From a checkpoint of a small mixture-of-experts model trained on Wikipedia.
Size: 14 layers, width 224, vocabulary 16384.
Experts: 64 experts in each of 12 layers, 64 SwiGLU neurons an expert, 4 picks a token, a softmax router.
Training: a variant of Muon for the experts, 440M tokens, 3359 steps.
Below are experts of layer 4 (counted from 0) of a mixture-of-experts language model. Rows are named router (the router's row for the expert), down (a neuron's output weights, with its number) and show model dimensions 0-223. Each number is 200 + 40 x the weight over its row's rms, rounded and kept within 0 to 999.
After each expert's rows: a language model's description of what the expert responds to. This comes from a sample of Wikipedia text that the model never trained on.

# expert 47
router,246,169,200,134,165,190,291,199,224,209,143,203,147,227,182,236,236,180,256,203,238,199,316,160,230,223,145,186,149,208,157,278,191,183,262,169,260,188,235,207,163,181,213,247,175,172,154,188,167,197,257,170,229,266,204,240,172,251,191,128,230,193,164,236,212,196,182,173,136,190,183,210,57,198,159,144,208,189,175,177,233,237,187,258,160,205,175,170,210,172,197,207,206,241,173,249,278,189,237,237,200,116,178,189,204,206,157,265,191,276,218,210,192,167,219,124,194,199,209,147,258,178,222,138,231,175,177,210,206,207,199,190,184,160,229,185,200,184,161,218,235,200,183,181,210,166,226,224,169,231,168,192,246,165,207,152,142,203,206,122,213,203,227,203,133,180,214,234,132,202,128,208,242,158,193,161,146,213,234,161,162,122,175,192,179,166,216,150,210,246,234,190,249,185,164,203,171,260,170,213,210,169,149,169,192,183,258,144,207,244,166,223,229,181,158,168,169,220,307,212,392,248,216,265
down1,186,183,221,275,183,111,262,178,197,247,158,208,196,170,196,187,279,211,262,201,211,176,239,325,191,150,136,177,176,201,226,242,218,289,136,225,155,116,172,184,263,225,205,165,186,194,117,191,132,194,130,231,155,227,191,151,193,99,251,139,226,188,176,162,221,135,200,202,111,190,153,214,242,194,167,172,195,176,264,250,161,204,159,184,172,139,143,180,219,179,305,249,236,226,233,247,189,259,256,168,163,208,174,160,189,167,192,248,169,266,277,151,244,224,107,214,154,211,198,194,194,183,209,193,271,117,218,169,190,130,143,199,223,201,229,139,236,289,129,161,195,281,158,222,191,150,176,221,210,209,150,175,168,194,255,176,239,251,238,159,221,198,249,213,230,163,243,187,213,199,228,218,207,156,200,180,200,191,205,169,187,223,207,169,145,166,188,171,258,138,212,213,147,187,220,209,199,179,134,239,223,224,260,197,201,218,198,203,167,196,198,170,219,219,217,225,191,232,204,113,207,215,168,211
What it handles: Inner or leading stems of learned or derived words, often Greek or Latin roots like psych-, neur-, soci-, -ism, -ment.

# expert 40
router,248,172,194,222,162,250,197,206,219,223,262,183,200,215,147,149,226,195,214,163,274,213,199,167,223,173,206,133,170,205,220,199,184,188,119,135,194,231,198,290,195,213,184,142,151,243,216,181,271,144,203,210,211,147,291,165,126,238,179,245,161,178,156,146,193,195,169,216,162,141,180,188,95,198,194,133,130,206,136,267,195,234,266,252,207,79,208,208,206,223,245,230,228,223,183,227,224,208,165,214,211,221,173,232,213,217,158,263,170,245,191,205,210,190,193,149,270,249,246,194,241,190,210,155,158,163,149,232,110,220,227,108,202,226,212,156,218,209,190,229,251,176,226,160,197,264,237,257,152,234,232,227,283,194,227,177,269,194,236,183,207,226,208,208,238,182,175,121,157,194,189,141,238,218,238,220,134,244,202,268,178,177,241,233,211,193,206,183,225,248,179,173,128,206,142,207,243,128,239,197,175,230,209,238,219,168,188,190,151,184,241,190,212,177,135,248,203,154,189,168,326,181,249,287
down1,223,164,186,221,141,213,145,160,179,237,195,223,238,113,215,238,237,213,233,205,225,262,308,292,214,241,213,157,215,236,215,175,199,217,260,240,239,201,191,133,199,246,213,199,220,220,212,221,180,211,158,195,172,145,202,172,159,199,212,252,204,229,254,228,177,216,159,248,196,166,259,231,234,150,188,237,139,238,299,211,248,186,214,229,209,224,226,129,109,175,126,145,136,169,213,104,233,179,232,206,209,96,221,208,208,195,267,205,212,208,152,218,135,157,254,204,166,242,189,258,187,158,199,209,231,221,142,201,193,187,232,188,137,248,205,232,212,303,235,193,156,140,187,155,202,227,203,214,219,116,233,115,248,150,230,232,194,179,230,198,214,284,193,201,198,203,203,238,265,191,155,264,146,202,158,249,188,219,236,205,251,196,176,158,288,270,187,251,158,202,237,239,178,244,212,161,200,193,149,224,171,195,145,213,237,170,156,141,149,279,206,206,169,247,273,245,166,172,247,248,212,244,183,192
What it handles: Short lowercase syllables inside or starting words, often ri, li, ti, di, like tri(be), tri(angle), referend(um), app(endi)x.

# expert 21
router,266,175,148,203,242,234,253,158,226,285,229,196,155,187,227,171,242,174,217,228,194,184,234,151,257,209,141,179,215,234,189,222,187,215,187,152,220,167,262,325,181,191,222,231,274,241,172,198,247,281,193,247,164,271,154,140,173,252,228,158,175,174,179,260,197,200,225,220,205,153,208,128,75,198,235,191,181,206,212,244,214,262,169,185,201,146,223,131,237,180,228,218,210,187,159,214,209,196,295,213,192,174,185,161,188,160,252,212,173,182,224,192,223,266,213,193,227,158,148,130,232,156,189,143,174,147,152,173,184,209,196,251,195,203,241,144,234,177,167,234,195,158,174,153,236,161,150,206,166,169,241,188,192,195,157,136,207,225,122,131,178,209,237,202,114,206,187,231,181,221,189,232,245,239,241,185,148,241,216,216,212,156,212,250,181,162,281,217,225,248,225,134,204,223,147,250,206,213,239,204,243,148,231,174,180,153,244,220,235,232,163,176,146,188,173,163,196,209,249,186,376,221,246,239
down3,172,205,219,208,161,210,166,245,212,221,222,243,210,204,219,171,165,138,131,170,243,205,124,148,149,201,243,205,199,212,163,159,213,226,241,145,206,270,285,245,218,220,204,271,253,242,274,198,228,183,226,244,188,184,251,250,229,218,172,267,104,258,191,222,153,228,169,153,175,212,191,159,188,208,241,194,245,245,221,169,237,124,212,206,244,204,200,135,229,173,78,196,252,206,168,142,220,135,139,182,214,159,240,168,164,132,284,183,173,185,199,172,187,219,160,179,179,192,202,196,183,250,209,237,136,212,200,229,237,195,176,258,220,276,176,195,265,164,157,215,200,178,203,204,252,267,189,197,214,190,163,244,197,244,226,237,247,171,208,160,227,180,222,252,228,237,190,156,273,266,229,144,163,219,271,200,308,202,228,192,298,226,181,212,241,184,251,245,129,141,179,214,109,178,212,216,192,241,152,97,170,179,223,241,181,195,238,181,254,188,195,245,169,154,220,199,281,215,190,224,191,160,172,125
What it handles: Word pieces completing or continuing a split word, often word endings before punctuation, e.g. Klosterkir-che, infra-structures, will-ing-ness.

# expert 12
router,245,154,202,199,280,223,277,185,208,230,235,194,192,213,221,207,256,228,186,183,190,180,199,145,230,199,118,191,165,269,167,211,208,224,217,176,210,159,191,283,199,165,261,218,242,243,225,226,234,275,240,189,219,242,221,209,224,272,210,223,148,151,172,276,133,206,249,216,198,214,185,147,55,198,242,171,203,227,217,186,206,251,224,167,204,142,228,177,236,128,240,211,205,141,171,177,210,242,239,198,217,150,168,212,197,144,232,231,241,217,197,183,185,236,228,218,248,220,174,155,245,191,214,155,215,120,185,225,199,183,216,274,179,173,191,115,203,160,234,238,186,190,150,133,250,156,209,228,165,178,235,215,200,212,195,121,263,260,173,192,187,208,248,180,97,288,146,215,209,215,241,275,162,174,230,172,206,226,215,155,232,187,192,258,178,178,226,239,210,169,185,155,240,194,198,210,173,188,243,181,240,164,220,195,171,185,272,232,183,246,166,188,206,125,190,212,252,217,257,154,391,240,248,224
down1,181,226,177,178,228,214,226,264,182,225,276,226,190,216,284,193,207,230,212,238,169,169,215,215,250,121,180,218,253,160,274,247,165,159,137,276,314,224,181,144,207,206,292,252,240,188,163,141,204,217,235,173,168,221,193,228,258,176,220,138,240,192,203,188,203,196,226,186,131,193,168,209,201,181,211,140,148,115,191,252,219,187,194,192,162,207,204,166,207,212,219,118,184,139,207,243,208,136,232,193,169,218,161,150,267,186,188,160,199,195,237,216,236,200,101,241,142,256,185,131,252,213,135,281,217,202,115,181,210,192,233,172,167,161,142,169,171,223,183,230,216,255,197,186,238,247,202,151,167,218,167,213,238,219,168,189,121,138,206,230,213,188,241,180,88,220,223,228,148,231,237,212,199,173,205,211,196,182,198,216,101,173,219,202,169,268,162,205,236,226,237,222,219,198,182,192,228,107,254,157,183,231,170,235,203,240,174,220,289,127,117,216,174,173,193,148,188,238,200,237,225,236,105,224
What it handles: Final pieces or suffixes completing a word or place name, such as States, County, York, -ling(shire), -s, -ing.

# expert 31
router,91,161,247,184,210,209,212,228,189,174,208,219,122,240,250,187,207,178,197,166,150,193,209,220,207,181,156,238,230,251,124,200,171,247,152,236,187,177,229,216,262,175,235,203,209,206,122,251,198,229,159,218,252,151,197,180,210,177,284,160,200,160,164,230,195,255,229,216,191,255,218,151,209,284,204,243,218,169,209,262,215,262,238,146,103,184,175,215,157,255,218,226,152,189,175,227,263,219,202,207,165,210,219,123,167,139,151,163,158,251,157,189,156,189,238,237,162,222,207,232,192,250,194,244,177,252,228,216,217,234,226,196,238,199,175,261,248,185,135,165,221,246,201,216,191,208,242,227,161,206,143,186,227,152,170,103,229,265,140,210,190,268,238,66,224,203,288,208,174,196,160,197,205,195,295,141,225,176,199,172,208,231,242,200,146,250,273,175,230,268,208,160,247,170,196,180,159,186,273,191,141,177,225,234,223,179,145,207,123,216,223,299,218,229,184,173,219,126,240,224,216,194,142,231
down3,234,198,226,231,238,197,204,199,170,152,120,262,193,165,174,197,245,253,155,192,190,285,195,166,187,260,279,182,168,180,173,220,209,225,141,176,182,185,270,225,307,205,150,268,198,156,132,203,183,219,202,189,208,238,230,205,228,166,205,265,198,200,224,217,197,225,193,202,239,178,226,208,220,194,247,253,190,275,157,114,198,80,165,145,221,142,149,127,176,192,200,221,279,130,232,148,238,235,165,281,181,248,235,221,298,145,143,211,210,225,165,208,197,232,199,211,157,235,185,232,163,209,170,133,152,158,175,290,233,261,169,282,219,160,184,233,201,193,231,134,251,197,182,185,174,253,119,201,219,196,191,230,209,140,185,185,192,228,232,172,240,197,286,181,157,183,235,215,186,188,216,241,257,216,184,287,235,233,179,226,239,205,200,255,186,223,166,177,220,227,243,204,170,112,147,237,198,212,241,152,199,256,228,304,176,275,207,187,212,185,169,234,199,225,225,235,201,162,255,194,172,255,189,242
What it handles: Participles and verbs like known, used, served, worked, released, followed by as, in or by, often about media releases.

# expert 25
router,102,131,196,180,188,274,183,197,269,211,191,297,185,169,294,172,164,197,230,164,191,181,209,166,170,264,157,254,247,278,194,242,211,243,227,197,252,161,208,176,216,172,240,162,215,229,129,240,200,224,250,230,143,185,166,166,170,147,210,209,180,220,120,304,157,207,209,232,158,285,190,165,212,295,131,199,202,203,201,172,195,268,216,138,117,196,148,220,166,175,149,194,242,164,149,268,254,182,237,270,167,225,185,111,206,181,198,135,170,194,228,201,156,234,275,212,194,166,176,215,211,219,137,261,199,253,182,209,135,186,205,214,200,229,202,211,132,197,252,250,214,288,168,211,180,170,178,239,269,218,218,231,198,185,175,176,248,175,218,174,211,228,256,205,207,289,241,196,238,215,168,213,192,210,219,200,209,210,202,155,193,206,192,214,177,219,239,226,192,163,230,236,272,207,224,150,252,170,226,212,146,179,217,244,248,211,178,136,106,218,190,234,204,248,153,108,151,189,171,247,263,222,152,176
down3,177,199,177,210,156,197,262,116,217,158,220,226,241,208,149,188,211,259,153,203,206,243,128,211,217,242,165,270,219,155,229,138,185,196,171,183,202,241,159,202,135,215,193,187,137,150,190,208,187,245,235,114,170,140,186,258,178,179,192,247,225,208,244,240,198,151,163,226,134,295,270,181,185,234,201,225,273,222,141,173,195,193,237,217,125,289,176,133,145,168,127,236,204,211,152,194,167,115,246,137,175,176,231,110,170,280,203,192,237,181,257,145,165,177,186,208,177,254,116,192,201,168,159,138,243,276,187,199,148,236,190,151,214,232,167,200,231,315,239,193,188,145,165,198,308,196,152,159,263,185,234,227,185,210,200,203,276,185,257,187,199,171,287,174,197,185,191,251,211,256,183,193,176,223,207,222,162,240,202,175,198,145,161,212,181,222,184,197,176,167,224,239,178,216,172,236,278,145,164,184,163,159,216,172,176,199,193,162,245,121,212,208,187,182,213,253,133,190,183,157,175,190,202,177
What it handles: Past-tense and -ing verbs and event nouns after was, to, he in biographies and narratives, such as led, moved, signed, proceed.

# expert 7
router,158,150,131,187,236,278,198,269,182,221,153,191,177,191,236,224,249,220,194,175,223,214,202,201,174,286,200,196,226,255,169,197,261,265,210,223,196,196,217,163,263,184,191,141,195,184,202,233,253,229,243,138,185,269,198,173,247,172,265,217,220,218,184,202,175,189,149,256,188,231,266,173,211,304,237,194,243,217,202,166,165,268,240,168,130,211,113,161,156,198,187,152,262,191,205,163,243,144,254,242,131,208,199,191,215,148,196,265,153,211,194,250,153,195,210,167,201,184,150,260,249,213,141,190,170,155,175,213,198,124,236,170,208,194,148,229,226,222,192,158,222,132,175,168,194,172,191,237,233,207,197,229,229,169,196,143,161,278,166,209,206,151,191,108,196,182,215,129,239,218,214,254,248,201,200,214,148,216,213,162,248,236,260,198,204,197,180,201,185,262,245,184,220,249,179,142,125,169,270,273,153,228,162,236,203,282,166,121,73,211,167,148,158,221,200,150,285,134,177,204,188,172,181,164
down3,217,137,158,154,199,142,237,181,264,214,206,200,158,187,244,231,266,201,173,193,125,185,171,209,199,221,220,247,201,190,267,185,207,251,282,242,172,249,240,192,252,270,235,304,206,210,213,237,250,231,238,242,183,146,207,184,209,207,172,201,265,231,200,210,198,201,261,93,174,208,170,239,242,166,151,228,182,175,234,189,222,193,141,166,137,169,192,225,156,217,136,216,153,157,182,225,224,227,220,265,249,187,184,299,242,176,269,197,166,235,143,187,203,167,125,154,178,215,189,97,206,248,220,226,288,211,243,214,254,307,292,141,178,160,202,261,221,161,180,135,180,244,177,298,232,212,126,181,209,210,211,205,248,189,194,197,330,189,224,217,194,200,221,220,171,266,144,169,162,182,240,175,204,171,231,141,242,206,204,162,274,193,164,205,229,191,225,170,149,189,263,199,202,201,161,220,186,226,214,191,155,153,192,202,190,152,170,126,176,237,190,212,219,204,129,170,211,248,216,231,159,194,204,231
What it handles: Adjectives, adjective suffixes and common nouns after the or a in technical descriptions, such as different, optical, temporal, film.